{
  "balance_bias": false,
  "beta1": 0.95,
  "max_seq_len": 256,
  "dataset": "wikipedia_en"
}
Below are experts of layer 5 (counted from 0) of a mixture-of-experts language model. Rows are named router (the router's row for the expert), down (a neuron's output weights, with its number) and show model dimensions 64-127. Each number is 50 + 12 x the weight over its row's rms, rounded and kept within 0 to 99.
After each expert's rows: a language model's description of what the expert responds to. This comes from a sample of Wikipedia text that the model never trained on.

# expert 4
router:27 44 60 47 37 45 23 33 66 38 40 71 48 53 51 38 30 52 57 54 69 71 49 48 27 53 50 52 41 34 16 57 55 58 50 55 55 37 41 47 38 34 54 33 67 80 28 65 47 46 62 68 49 65 25 54 44 59 66 60 42 45 30 33
down0:59 86 60 43 43 64 39 47 62 69 36 62 48 71 34 57 60 48 56 59 27 41 64 42 34 45 32 43 46 55 43 50 46 55 44 24 50 67 25 51 51 46 40 44 21 60 54 51 36 56 30 47 57 47 61 40 55 61 57 41 49 66 49 58
down1:44 60 62 30 42 38 54 59 44 51 31 37 31 32 38 36 49 42 48 48 43 43 57 46 65 50 50 27 38 44 49 54 56 50 37 43 63 34 59 59 48 57 53 47 53 62 52 60 43 47 29 38 58 68 65 63 52 55 71 31 65 53 70 47
down2:47 36 38 42 54 48 55 65 51 49 49 41 65 42 78 32 64 51 42 41 39 56 75 60 34 17 48 46 59 64 41 51 59 58 52 38 42 54 50 44 68 41 53 44 34 48 52 55 43 45 38 46 60 60 56 69 42 51 67 46 35 42 58 60
down3:35 49 57 67 49 50 54 42 50 60 46 37 53 61 28 26 37 46 64 48 33 54 85 43 52 39 49 53 32 54 57 59 39 49 56 62 57 53 77 60 40 45 44 36 31 49 49 64 52 45 51 42 68 49 41 45 80 38 38 73 58 36 57 36
down4:50 52 35 58 47 53 64 39 48 39 66 58 33 46 36 59 48 42 63 51 34 59 59 40 70 54 37 52 51 57 63 45 34 31 40 58 61 57 48 33 36 54 39 45 33 27 48 45 56 48 66 65 21 62 33 51 62 61 37 41 49 43 42 54
down5:53 54 35 64 35 48 43 44 32 38 50 18 53 52 52 48 53 55 72 48 49 58 59 50 44 70 57 69 43 36 70 42 35 50 53 53 49 27 48 54 55 71 46 40 45 64 34 68 54 51 53 57 84 22 47 65 57 65 46 63 51 56 52 30
down6:43 54 44 31 33 51 48 56 67 51 49 51 42 47 63 31 33 42 60 33 45 47 33 30 66 31 50 47 42 41 45 56 41 37 48 62 46 37 61 56 32 46 69 60 43 64 41 48 50 60 65 46 73 53 30 40 38 69 42 53 55 41 37 38
It responds to: Prepositions, commas and names around universities, festivals, award ceremonies and dates, e.g. held, Awards, "As of", University of Illinois.

# expert 29
router:32 37 58 42 44 47 20 29 48 34 45 49 47 48 25 59 39 83 60 63 31 58 64 40 28 63 66 39 37 48 58 46 35 51 43 46 58 34 44 59 51 47 43 27 47 65 43 51 51 50 55 62 46 43 53 58 36 46 61 64 48 61 46 27
down0:53 49 52 32 38 29 43 27 63 37 47 66 57 63 65 69 49 41 31 57 49 63 45 37 35 72 48 52 61 36 55 47 50 41 39 40 47 63 51 26 47 35 32 56 56 58 69 56 72 31 77 54 49 59 37 38 44 53 66 41 49 45 42 64
down1:47 45 56 47 47 56 43 88 62 80 58 41 43 60 29 47 31 39 36 52 36 50 58 44 54 43 38 47 44 44 29 45 41 52 33 75 51 44 69 39 40 63 47 59 37 39 59 72 66 61 46 56 52 42 65 54 14 35 54 66 60 43 52 39
down2:38 48 45 55 64 51 39 57 32 34 50 51 44 47 60 48 49 52 72 34 54 58 41 44 38 43 36 40 60 26 63 24 43 58 36 63 50 45 68 41 52 55 33 56 46 61 43 65 80 60 27 35 62 51 58 35 59 59 46 57 51 38 62 43
down3:57 39 40 49 61 50 43 41 62 41 55 30 52 52 72 50 52 57 58 54 43 58 57 48 58 33 32 49 44 31 52 43 37 49 50 41 41 33 69 58 39 67 74 54 61 59 49 59 51 56 50 49 19 65 75 60 47 37 42 48 50 55 55 38
down4:49 55 41 45 53 66 46 80 53 57 36 49 41 31 59 43 47 41 35 63 42 53 59 57 53 75 28 54 52 61 37 32 37 51 52 54 33 55 65 65 54 61 50 36 37 61 39 66 55 42 31 60 74 40 48 60 56 48 46 56 45 55 48 52
down5:63 76 44 18 42 44 56 66 41 52 46 52 35 48 66 54 50 49 59 58 56 37 51 60 51 64 37 65 19 48 32 44 59 45 67 37 84 79 64 63 60 40 49 52 47 65 30 54 19 49 68 51 55 30 56 61 60 51 67 21 57 55 59 45
down6:34 26 47 68 62 52 63 59 56 58 44 58 83 56 37 51 54 52 50 79 73 45 44 40 48 54 48 42 52 37 60 56 55 71 38 52 42 58 36 51 59 45 64 38 58 59 45 34 59 43 43 44 66 47 64 59 49 45 42 58 62 62 29 55
It responds to: Endings and pieces of foreign surnames, place names and taxon names, such as -nia, -escu, -ović, -aceae, -idae, -ian.

# expert 45
router:35 70 54 39 47 55 23 58 59 55 60 54 45 44 35 66 53 57 57 53 50 61 59 54 42 53 53 59 53 63 59 60 44 54 33 45 59 34 54 51 46 56 44 29 63 89 39 45 42 35 44 66 46 61 54 71 48 58 52 46 46 61 39 25
down0:41 53 79 50 57 37 58 61 47 38 47 41 35 45 24 60 49 51 50 48 54 42 50 47 57 58 66 34 69 60 29 49 41 52 54 74 63 37 64 62 35 47 60 56 46 36 38 42 77 75 52 55 42 45 51 56 67 34 42 62 32 60 37 55
down1:45 56 66 69 58 51 39 51 61 49 65 33 54 46 52 26 57 31 38 11 39 37 38 45 50 30 62 73 62 26 59 44 34 51 60 50 61 46 66 49 55 48 61 52 57 69 44 63 49 44 49 37 47 62 64 61 63 34 48 46 42 78 53 34
down2:56 48 64 54 52 50 59 45 52 48 63 53 56 30 56 35 43 44 66 33 54 51 58 34 47 39 66 35 46 72 40 53 41 66 40 42 55 54 60 59 38 68 71 68 46 31 48 36 26 42 60 58 56 51 47 65 59 52 26 33 28 30 65 31
down3:37 30 44 27 61 36 51 31 48 70 44 66 64 57 49 39 21 52 46 75 45 42 74 66 36 57 59 43 51 58 50 73 54 45 48 71 49 55 38 75 51 50 56 54 40 58 32 52 45 37 33 54 35 45 44 56 55 42 55 56 33 50 46 49
down4:43 50 60 53 49 42 47 44 28 63 45 54 41 46 57 62 63 52 67 61 42 66 46 33 62 44 69 45 51 30 47 45 57 15 26 56 50 42 55 19 43 37 44 68 59 51 75 56 71 45 63 16 46 62 46 60 48 59 55 56 33 44 50 44
down5:49 49 36 37 37 43 52 56 60 29 50 59 60 66 57 60 53 56 36 35 24 51 54 61 69 42 60 80 38 46 33 52 52 48 31 27 55 65 37 49 45 56 39 40 47 64 38 57 67 51 37 57 43 50 41 58 63 51 55 59 53 54 65 50
down6:60 39 45 53 63 70 39 57 57 52 39 51 59 48 54 49 49 60 35 52 53 55 46 48 48 16 54 52 55 30 54 62 39 33 48 61 30 45 63 69 50 68 56 40 49 59 59 56 62 47 48 38 56 44 51 26 63 44 70 51 54 66 52 68
It responds to: Nouns naming what a subject is in opening definitions, such as species, genus, beetle, album, village, often before of.

# expert 17
router:44 48 69 45 39 55 10 46 52 46 29 51 56 57 54 53 32 69 38 74 16 50 48 48 42 48 73 45 40 46 49 32 61 38 47 25 57 47 36 56 45 20 46 31 54 62 43 42 46 67 65 53 61 48 45 43 35 47 63 62 57 53 42 34
down0:43 44 48 40 47 51 31 52 40 61 70 50 42 42 54 46 50 63 51 57 66 63 61 57 61 43 37 46 57 53 54 54 38 32 38 14 45 47 49 61 57 50 54 52 54 60 64 67 61 46 50 72 59 53 57 67 37 56 41 61 74 43 56 44
down1:51 69 50 64 44 54 31 41 49 45 24 49 52 70 59 54 61 39 59 69 37 71 39 51 54 54 54 32 31 63 49 38 37 26 37 60 38 53 46 57 52 53 42 56 52 69 26 73 40 61 69 59 50 66 46 76 62 48 55 19 66 44 46 43
down2:41 58 65 61 45 56 48 49 75 39 64 54 44 38 39 33 50 72 48 48 46 60 43 41 59 45 48 51 62 44 58 48 33 56 59 46 52 50 44 41 37 32 33 49 39 62 30 57 61 40 48 38 54 29 73 42 41 53 34 50 62 50 45 40
down3:68 44 41 59 62 66 46 54 36 27 48 37 44 52 48 48 45 54 59 55 59 55 37 20 52 38 45 55 41 29 46 27 59 50 65 38 60 64 48 45 38 54 48 38 60 51 70 58 26 65 47 58 48 49 35 14 39 62 40 54 40 44 48 46
down4:53 46 36 63 56 71 69 50 60 42 61 55 40 36 49 66 56 65 27 66 46 42 38 48 56 50 55 54 35 27 69 74 48 40 56 61 36 44 57 44 47 53 73 58 69 79 47 30 54 44 42 49 58 46 61 40 44 46 40 37 47 48 55 28
down5:46 29 67 41 40 54 32 49 18 40 16 52 57 52 55 22 49 57 61 49 44 47 34 62 54 33 47 57 64 55 60 64 50 36 61 66 45 60 45 51 53 41 44 46 33 53 76 48 54 62 44 49 76 52 56 49 60 49 27 54 29 40 35 46
down6:43 55 42 54 55 38 61 44 50 61 36 53 33 39 37 64 52 42 63 45 30 64 56 49 43 64 48 74 61 52 74 37 49 43 50 65 39 38 42 31 47 40 51 58 47 57 45 37 56 46 57 52 48 52 49 49 37 31 72 49 68 38 70 65
It responds to: Surnames and surname fragments right after a first name in lists of people, such as Smith, Campbell, McC, Jorge-n-sen.

# expert 3
router:31 51 63 39 49 60 17 49 57 45 57 67 52 48 41 35 36 64 30 51 36 82 57 57 21 52 59 47 45 48 30 43 55 57 42 48 64 39 29 62 55 43 50 27 49 77 41 59 35 44 68 87 52 55 49 40 51 40 51 58 49 53 14 38
down0:38 48 59 53 81 60 74 38 53 35 45 66 37 37 50 45 25 43 61 18 40 52 59 39 44 26 44 56 56 59 50 45 60 52 28 65 45 35 52 40 45 45 43 80 46 49 49 43 66 31 56 40 49 51 28 49 45 57 47 59 37 36 44 52
down1:55 59 45 57 40 59 45 40 56 46 47 54 42 53 38 86 78 34 61 56 51 36 40 56 67 43 61 59 40 55 42 53 64 49 44 42 53 49 44 48 29 53 40 41 55 50 51 63 25 52 45 40 30 48 42 40 57 57 71 43 54 69 52 41
down2:45 49 52 74 41 34 49 57 58 65 52 81 39 35 67 43 48 55 41 46 49 47 40 50 38 62 54 26 48 48 54 66 90 44 58 43 54 58 43 59 43 46 67 46 44 67 38 54 61 45 55 54 32 54 51 43 36 44 61 53 55 57 33 82
down3:38 66 50 59 56 45 49 62 73 56 48 37 66 70 49 66 46 73 49 65 64 41 64 29 27 23 58 53 71 33 60 55 31 62 59 39 33 54 48 57 44 35 43 68 19 49 47 55 29 68 38 67 68 54 69 59 56 66 48 58 57 65 57 53
down4:54 59 42 52 49 55 25 57 57 47 39 37 62 51 65 25 50 74 48 51 59 48 40 30 60 54 52 61 44 41 44 43 56 59 45 51 40 35 69 65 22 30 56 54 45 56 56 64 31 66 35 55 67 58 56 47 44 50 55 56 57 38 58 55
down5:54 52 53 54 28 50 61 55 68 39 53 43 63 68 51 51 52 52 40 51 46 46 48 59 74 56 53 42 52 48 66 46 59 45 56 46 46 47 61 33 70 72 54 50 70 41 41 58 33 41 58 59 50 74 65 43 64 53 36 56 27 35 49 47
down6:53 63 38 21 28 36 64 23 34 43 54 53 39 51 55 54 26 53 54 57 69 41 46 70 41 73 42 54 71 53 29 55 39 27 49 53 50 47 32 56 49 59 54 63 47 46 69 45 45 56 75 51 47 67 35 49 55 60 48 38 42 32 46 58
It responds to: Subject pronouns and the main verb after them in biographies and plot summaries, such as he, she, was, graduated, appointed, resigned.

# expert 54
router:26 58 48 57 59 42 29 46 62 58 38 78 46 37 44 51 29 45 42 47 52 62 54 44 47 72 50 49 35 41 37 49 59 40 46 34 28 26 15 56 49 33 50 46 68 91 44 41 35 60 59 45 40 70 52 44 43 39 68 42 61 47 29 46
down0:39 57 58 53 51 56 51 43 51 37 59 58 23 50 42 54 54 64 38 37 59 45 58 58 54 21 39 71 49 57 45 30 41 54 38 34 53 60 42 53 47 56 36 61 54 58 35 55 37 51 62 48 45 48 38 47 34 50 54 40 59 40 60 84
down1:46 42 54 59 59 60 63 61 62 45 39 41 53 38 57 63 51 34 51 46 56 49 54 66 61 46 72 48 49 63 47 48 58 59 46 42 23 51 39 55 38 33 70 49 59 63 45 25 22 49 61 48 56 39 43 25 58 63 68 60 41 20 39 56
down2:61 48 55 43 65 37 71 47 34 60 32 75 74 52 66 51 53 55 34 84 45 51 51 70 56 53 26 59 58 22 57 48 56 39 45 52 54 34 58 46 65 62 47 47 33 62 49 54 68 55 44 28 55 63 65 40 40 52 62 56 53 48 47 64
down3:49 51 59 68 38 45 52 62 42 34 55 27 37 53 33 59 63 48 55 29 45 49 34 38 50 39 53 43 35 41 54 60 55 55 41 51 46 41 49 35 78 49 58 44 64 35 67 61 65 39 52 42 58 35 28 56 46 37 58 50 45 47 51 51
down4:29 68 46 50 75 63 68 61 62 57 64 48 54 52 65 51 20 30 51 44 54 29 45 70 36 48 46 50 53 62 62 44 32 39 52 35 67 40 48 49 56 50 47 67 46 53 36 44 35 70 50 34 60 47 45 40 33 42 48 36 49 32 46 42
down5:33 63 49 39 44 48 45 74 59 65 52 53 57 51 51 67 54 69 67 59 48 41 56 64 41 42 42 62 31 45 68 71 72 29 77 57 39 60 36 55 35 67 70 40 39 57 53 64 58 39 58 49 52 55 64 64 41 72 53 78 45 52 64 69
down6:63 56 49 49 51 53 48 41 53 48 51 61 57 19 53 69 57 68 63 64 54 45 48 48 45 32 55 37 47 61 62 47 54 68 54 67 52 57 20 50 53 47 53 57 27 36 66 32 33 59 30 41 42 60 66 54 46 64 75 45 40 48 61 49
It responds to: Years and commas ending date phrases after in or a month, such as In February 2022, in 1968, March 5, 2020.

# expert 23
router:50 63 52 49 55 51 27 46 57 42 54 75 62 54 37 63 40 59 57 63 48 71 55 67 16 53 49 65 38 63 42 46 41 52 29 28 47 46 51 45 51 37 61 47 48 85 47 47 43 60 65 36 35 42 39 61 56 39 48 47 56 51 47 28
down0:28 67 45 66 44 46 43 55 26 46 66 54 33 80 55 63 67 57 47 46 49 51 34 41 58 32 67 48 35 52 49 33 45 48 60 42 50 69 64 34 41 38 31 45 64 46 49 33 55 41 49 53 64 49 44 56 36 51 67 41 47 56 30 40
down1:56 40 32 47 53 52 59 53 61 45 56 37 46 55 47 71 60 60 38 56 42 45 69 66 52 51 60 60 63 32 49 56 34 60 76 67 54 47 56 54 52 22 57 90 58 46 72 42 51 67 71 58 63 50 45 62 35 57 52 34 52 46 51 42
down2:63 39 58 41 80 59 40 39 57 39 59 51 41 84 54 66 65 49 71 61 68 29 45 64 49 42 51 52 53 49 53 65 51 45 46 67 33 58 36 47 51 39 46 42 53 40 45 49 58 59 54 53 51 50 45 67 34 69 31 41 69 48 48 47
down3:48 51 52 61 57 44 39 52 49 57 44 50 54 61 42 36 56 36 51 64 49 40 44 36 63 52 34 32 50 28 54 59 47 39 36 39 50 60 27 51 52 61 42 36 41 65 50 48 67 77 52 59 63 56 47 46 60 48 48 42 60 69 51 56
down4:46 47 51 42 53 69 37 59 56 23 58 37 67 50 48 50 44 37 57 39 56 52 63 40 38 42 51 77 52 43 42 43 59 63 37 40 47 57 25 54 59 61 44 53 47 68 62 34 38 44 52 57 64 48 29 50 36 62 47 43 51 50 52 68
down5:62 55 85 46 66 53 57 47 60 54 39 55 51 44 53 52 45 52 59 65 37 56 37 64 26 52 41 46 60 50 41 45 47 49 59 31 54 44 45 44 58 50 42 53 42 48 36 55 41 51 41 29 21 55 55 44 53 42 60 59 44 31 44 34
down6:38 39 70 32 58 61 41 64 41 57 58 58 35 41 46 37 66 74 65 64 54 48 61 58 36 55 60 44 45 62 47 46 45 59 53 44 65 56 47 47 51 42 50 54 29 28 46 21 35 65 48 40 45 55 41 52 52 49 65 55 54 67 68 37
It responds to: Pronouns and word starts in quotes, song titles and casual speech, such as I, you, we, My, He-y, plus table pipes.

# expert 40
router:26 54 57 45 35 55 21 46 58 46 49 55 46 49 37 65 48 62 35 53 39 69 63 51 41 56 40 41 33 51 37 45 36 57 70 63 63 19 61 57 43 50 49 42 60 96 46 53 55 53 64 60 47 49 45 63 42 41 61 60 61 57 29 17
down0:76 71 25 49 47 50 48 59 49 49 44 69 69 54 27 60 52 46 55 51 49 44 52 52 53 38 72 51 48 49 59 58 75 36 55 47 61 38 63 79 33 69 29 46 42 39 53 25 69 56 44 37 61 54 59 50 59 40 62 38 42 44 44 55
down1:61 64 36 61 59 37 45 54 58 32 45 69 59 30 53 41 32 47 62 42 60 44 48 42 53 69 56 38 44 39 38 53 64 45 40 58 57 37 64 39 54 58 57 48 32 36 62 40 50 33 56 58 44 57 41 54 33 51 48 39 44 50 43 55
down2:39 63 47 55 59 56 43 59 49 57 47 30 49 38 45 35 63 48 42 47 61 52 53 33 45 46 48 52 43 39 54 56 71 78 51 58 68 46 59 47 33 51 62 48 35 64 53 60 44 37 47 51 25 25 50 51 53 43 47 32 61 39 40 43
down3:67 55 33 57 43 46 56 54 66 48 62 59 54 46 42 58 67 46 32 56 30 57 41 53 37 25 60 28 38 34 58 53 54 40 45 39 31 53 53 42 27 46 74 64 31 38 50 58 47 64 41 28 54 50 55 69 61 49 45 53 56 36 85 53
down4:24 47 47 63 73 47 71 47 45 70 56 66 36 49 59 45 58 60 66 62 44 36 37 39 51 51 54 47 42 46 61 39 41 55 65 75 51 31 46 62 59 42 39 60 48 37 48 65 45 58 53 53 53 54 42 31 54 45 47 65 44 41 48 37
down5:47 57 47 46 56 42 45 83 37 40 61 44 43 47 49 46 62 26 46 47 29 42 61 49 26 53 32 56 28 42 47 47 59 66 47 32 35 54 61 39 53 46 49 49 57 18 32 37 50 59 66 66 53 51 33 32 46 51 45 39 64 36 31 47
down6:42 36 70 46 42 45 59 69 53 55 75 45 49 59 25 37 35 31 22 40 44 51 55 53 51 47 28 54 47 48 44 62 51 39 65 52 35 41 54 45 26 53 58 49 39 47 60 71 34 46 43 43 52 45 44 62 37 66 37 59 61 48 46 52
It responds to: Last words of named places, roads, schools, teams and organizations, e.g. County, Street, Valley Conference, Trail Blazers, Memorial Primary School.

# expert 20
router:49 64 50 53 56 64 17 43 61 51 52 67 37 74 38 45 40 63 42 51 45 73 49 49 49 64 31 52 46 52 32 47 34 36 57 52 56 43 82 50 35 56 60 37 39 79 49 72 43 59 60 63 62 49 53 44 36 50 62 59 56 67 36 41
down0:48 50 79 50 39 41 52 55 26 36 46 54 39 54 55 50 52 50 36 29 47 65 67 66 66 60 40 66 39 49 41 58 29 36 54 67 61 51 59 36 55 50 43 46 66 47 32 46 46 59 48 71 44 41 48 47 29 42 35 33 43 52 47 40
down1:57 38 29 63 31 56 51 40 62 57 56 46 29 52 44 50 50 37 51 67 39 30 34 66 50 45 62 47 62 40 45 79 56 50 27 64 26 61 58 55 63 53 48 61 82 47 50 63 27 55 51 44 56 51 52 56 43 54 43 46 85 82 48 53
down2:52 46 39 27 57 38 62 56 42 50 56 52 33 40 61 33 79 45 46 37 56 46 36 56 39 56 52 51 53 33 47 51 60 61 52 42 39 56 46 50 51 42 56 54 58 44 59 71 61 46 34 27 43 42 45 67 39 65 50 67 40 68 45 39
down3:39 61 78 58 73 47 74 40 60 38 38 57 32 58 54 38 54 52 50 58 51 44 44 57 59 67 41 58 55 56 72 40 57 47 29 64 61 54 56 58 47 55 58 66 45 43 49 36 59 61 55 48 46 65 61 52 34 55 38 33 27 44 42 39
down4:42 46 45 50 47 47 56 48 39 27 60 75 47 43 40 41 64 51 27 45 45 46 45 64 61 54 54 49 46 69 42 73 44 64 42 51 53 55 51 26 72 43 30 53 50 48 75 42 44 58 54 50 55 51 47 82 52 55 60 40 52 45 64 72
down5:50 27 47 31 41 61 69 38 45 43 43 30 69 45 56 71 60 52 51 52 65 66 54 38 65 51 40 43 62 77 68 25 51 42 61 51 50 59 68 48 51 43 35 36 34 45 59 40 48 53 45 44 66 51 41 28 58 70 34 48 47 68 27 29
down6:45 40 50 50 39 31 56 45 53 53 40 26 65 47 41 48 52 37 49 61 54 41 39 44 45 69 47 43 35 61 38 45 49 59 32 73 52 47 51 31 44 34 47 64 44 36 38 41 70 31 72 57 38 65 69 34 54 42 56 35 61 62 35 50
It responds to: Capitalized words in award categories, office titles and proper names, such as Best, Supporting, Outstanding, Prime (Minister), High.

# expert 12
router:43 74 53 49 51 82 02 42 57 37 61 49 35 49 56 50 47 57 56 59 45 76 59 44 35 47 37 69 26 55 29 50 51 54 49 52 56 34 49 41 55 31 62 50 39 65 33 42 44 46 58 47 54 41 56 43 44 39 47 52 52 59 34 25
down0:43 52 73 39 65 47 26 59 36 59 50 27 51 46 39 50 54 65 59 56 87 39 64 31 49 46 72 55 54 59 60 68 72 35 67 26 59 71 45 67 46 50 52 40 74 48 66 57 67 53 50 37 40 60 48 51 45 48 44 56 42 51 69 33
down1:47 58 24 62 42 22 50 63 33 47 57 68 76 63 60 16 77 43 25 36 60 43 48 42 24 43 64 44 57 35 42 66 47 54 47 49 63 53 51 54 39 41 58 51 50 38 44 62 61 57 58 67 42 72 36 59 61 43 55 52 50 30 55 70
down2:37 44 56 54 52 70 54 38 43 48 54 48 48 46 75 54 69 33 22 47 59 35 53 69 53 54 45 48 47 67 51 57 17 40 42 51 73 75 26 59 63 34 55 57 47 47 64 46 50 47 50 53 41 38 47 34 69 66 39 39 26 33 44 44
down3:46 57 56 42 44 66 62 47 53 63 30 63 67 57 92 62 66 47 45 62 39 58 47 44 48 56 51 40 45 52 60 67 32 32 58 47 45 49 47 66 51 44 57 42 72 46 78 31 52 61 39 60 46 33 44 60 60 56 63 45 38 68 49 57
down4:50 51 35 44 50 41 52 48 56 66 43 29 46 67 51 64 63 72 50 40 43 63 54 40 51 75 34 35 50 49 57 45 57 45 51 29 67 64 67 37 49 42 47 55 40 60 37 59 27 41 49 38 27 71 72 50 68 50 64 47 57 65 64 54
down5:47 69 41 48 25 66 28 47 41 39 21 42 42 53 52 47 32 46 48 64 46 59 57 60 44 44 65 43 60 73 42 34 46 33 50 41 43 54 76 52 30 58 54 52 46 51 56 50 70 49 46 34 36 65 49 77 38 37 35 12 50 47 57 53
down6:64 40 64 43 51 48 40 32 44 45 48 65 44 42 46 50 49 67 50 58 29 22 61 48 49 32 49 25 56 51 79 61 50 69 47 59 73 60 57 57 75 35 50 72 70 69 60 37 52 53 69 37 64 52 51 41 41 48 37 49 40 54 66 35
It responds to: Short word-initial or word-internal pieces of names and foreign words, such as De, dis, Uus(imaa), Ali(ens), Ven(geance).

# expert 34
router:40 62 54 59 63 53 00 49 50 50 44 50 44 44 35 46 57 50 42 56 42 64 48 61 16 47 62 52 49 41 30 60 49 58 35 38 49 33 44 60 45 43 49 21 44 70 62 61 46 53 58 54 55 53 34 63 56 63 50 58 57 63 36 42
down0:48 35 67 49 58 58 63 57 62 66 44 44 30 46 36 66 39 57 84 50 38 35 47 36 56 62 53 27 54 25 46 37 53 59 41 53 76 53 46 41 42 44 55 41 52 33 50 57 74 29 69 47 52 47 49 45 43 51 58 46 53 33 40 44
down1:43 64 51 41 39 30 41 51 65 63 34 73 38 69 57 46 40 60 70 55 47 55 59 51 71 64 38 63 35 44 45 43 55 48 38 51 61 46 62 57 34 52 44 56 40 52 37 52 53 39 76 27 36 45 36 36 39 51 65 40 69 21 72 54
down2:54 57 31 54 83 87 39 72 67 48 68 51 49 27 48 59 42 50 46 60 45 67 17 55 65 49 53 34 48 46 47 26 48 60 47 58 33 67 43 46 60 22 59 40 48 65 60 56 67 48 67 44 49 28 51 46 59 42 49 67 52 26 60 46
down3:58 41 68 66 60 50 86 34 34 52 31 28 48 49 53 29 47 44 48 64 53 37 47 54 44 59 53 42 52 53 53 47 68 37 49 45 59 32 65 53 45 36 53 51 64 76 49 59 53 41 60 60 29 63 44 26 48 53 40 45 51 45 48 49
down4:83 39 43 23 54 67 51 57 47 35 68 54 47 62 44 58 56 22 48 59 54 51 77 41 62 39 34 51 58 56 50 45 50 54 41 54 39 77 47 38 43 65 46 56 62 85 68 67 50 67 42 52 50 65 58 49 42 39 35 58 55 64 65 46
down5:48 57 45 53 33 39 77 55 50 30 45 33 42 62 50 45 48 40 57 41 65 45 58 67 57 46 56 65 50 41 48 51 33 46 46 48 59 54 60 57 68 49 56 46 61 45 57 53 37 44 40 47 77 57 39 50 71 58 48 33 42 68 53 47
down6:37 33 55 47 50 34 57 56 52 33 53 30 53 34 57 44 53 58 47 46 51 48 83 39 53 72 30 67 43 59 54 47 65 53 56 41 59 33 59 64 25 67 55 39 50 22 65 43 53 35 55 34 28 45 52 51 25 78 53 52 54 45 46 49
It responds to: First names and middle or final pieces of personal names and other proper names, e.g. Mass-imo, Mon-ique, Ford-ham, plus MPC.

# expert 56
router:24 70 51 51 68 66 11 44 52 37 57 51 48 41 41 48 57 52 50 47 52 43 62 51 34 54 58 58 65 54 48 51 50 40 49 20 67 45 47 50 52 48 42 17 37 84 48 38 53 35 63 55 52 52 69 45 38 42 51 61 44 60 33 44
down0:62 75 68 61 49 56 47 66 44 58 40 46 56 57 51 57 52 38 50 55 59 49 69 56 63 41 56 21 48 47 62 50 59 47 18 56 64 64 56 61 60 59 11 42 48 42 43 53 32 50 34 56 53 37 30 65 58 44 44 35 80 56 57 62
down1:48 41 49 45 35 48 53 57 49 52 72 62 37 41 40 58 77 59 36 37 46 51 61 72 34 61 53 60 53 60 57 42 36 48 67 47 53 53 67 52 45 51 58 52 52 53 51 40 44 51 57 36 71 39 47 36 54 68 47 43 48 58 57 50
down2:49 49 54 39 50 52 72 66 45 58 68 45 57 45 58 56 24 39 29 52 53 50 51 44 40 41 58 53 53 60 45 60 75 61 55 36 61 80 22 46 31 35 58 47 63 34 41 45 25 36 40 51 57 48 42 40 64 52 59 51 48 68 59 53
down3:36 41 48 39 66 68 47 29 53 56 51 55 47 54 67 47 38 37 54 58 16 53 58 30 50 60 49 71 44 49 40 33 57 58 24 45 54 68 58 33 37 62 44 37 42 22 57 39 49 45 50 51 37 61 65 33 59 25 55 53 41 75 43 53
down4:54 62 44 56 59 76 35 34 44 51 51 34 39 91 56 50 36 39 57 36 62 44 41 62 68 55 50 65 65 63 53 56 55 39 25 71 54 40 60 50 57 53 51 53 65 51 34 61 50 49 33 43 52 41 54 49 41 57 61 38 30 64 81 57
down5:60 50 77 48 39 40 38 18 34 48 46 54 53 74 44 49 32 43 47 52 52 61 49 49 61 35 56 62 45 53 47 60 44 34 50 42 54 66 59 65 37 50 51 47 64 72 48 58 46 49 45 49 39 54 25 43 62 47 58 39 55 72 65 60
down6:47 63 40 66 39 57 36 73 30 43 60 66 61 34 60 52 29 46 41 59 59 55 33 39 39 37 43 34 53 38 64 55 46 56 43 56 40 45 47 51 48 64 44 68 55 74 78 50 63 47 07 34 63 41 46 53 60 66 48 54 41 41 48 55
It responds to: Kinship and role words in biographies and infoboxes, such as son, father, wife, born, actress, plus election-table pipes and Genus.

# expert 5
router:42 56 44 41 47 53 08 39 74 46 46 67 44 49 49 51 49 75 27 52 41 65 45 51 48 60 39 40 39 30 43 55 46 59 55 47 48 32 54 57 32 56 38 29 61 66 36 42 42 44 66 54 49 52 37 69 35 47 57 62 59 56 51 18
down0:44 53 40 64 38 55 50 54 38 39 40 46 44 61 49 41 38 35 50 49 57 55 63 27 40 41 45 41 43 40 67 45 56 50 51 43 57 45 38 40 48 52 60 46 48 57 17 56 66 45 61 62 78 45 48 54 46 50 22 33 49 46 44 45
down1:52 44 44 43 49 50 61 63 55 51 53 51 71 61 71 55 65 56 39 44 69 46 54 35 34 71 42 54 37 49 57 64 57 58 58 67 38 56 49 49 31 55 66 49 71 44 80 41 32 50 57 55 60 61 39 71 27 43 60 49 28 59 44 68
down2:57 63 39 53 64 54 53 41 51 33 38 44 40 43 54 62 48 57 42 51 54 51 66 56 51 42 56 58 52 43 49 32 57 59 41 46 43 76 20 57 46 56 45 54 39 60 78 40 44 50 59 64 65 33 60 40 35 58 56 42 55 67 37 29
down3:45 62 59 27 61 69 42 56 66 54 37 49 25 49 38 35 42 47 54 37 49 45 48 36 55 63 62 64 38 52 58 56 49 57 31 34 39 56 54 79 54 57 35 77 39 61 52 53 54 61 38 62 39 41 50 34 63 36 41 45 70 34 63 64
down4:53 25 32 56 59 53 58 35 50 61 47 53 49 58 40 27 54 50 52 36 54 42 19 51 34 54 38 54 61 29 33 43 72 21 31 55 24 58 27 37 55 44 70 49 47 69 42 55 49 63 42 68 49 70 48 45 36 55 40 46 70 69 73 59
down5:65 29 56 51 44 67 69 69 35 51 58 49 42 42 51 43 39 51 37 34 57 45 40 43 35 39 57 37 56 57 57 58 45 35 49 35 38 37 49 54 46 37 50 55 37 23 41 58 60 42 52 42 30 54 40 59 56 56 37 35 46 32 60 50
down6:56 49 58 27 37 23 48 53 69 33 43 67 30 46 57 67 37 43 57 55 45 52 49 43 47 73 54 75 40 74 49 49 50 45 39 61 48 38 65 49 56 51 62 50 66 40 49 48 39 51 51 54 40 42 49 47 39 62 49 24 64 36 49 46
It responds to: Numbers, suffixes and nouns in names of military units, aircraft models, racing teams, roads and railways, such as Battalion, -1, Racing, B-26.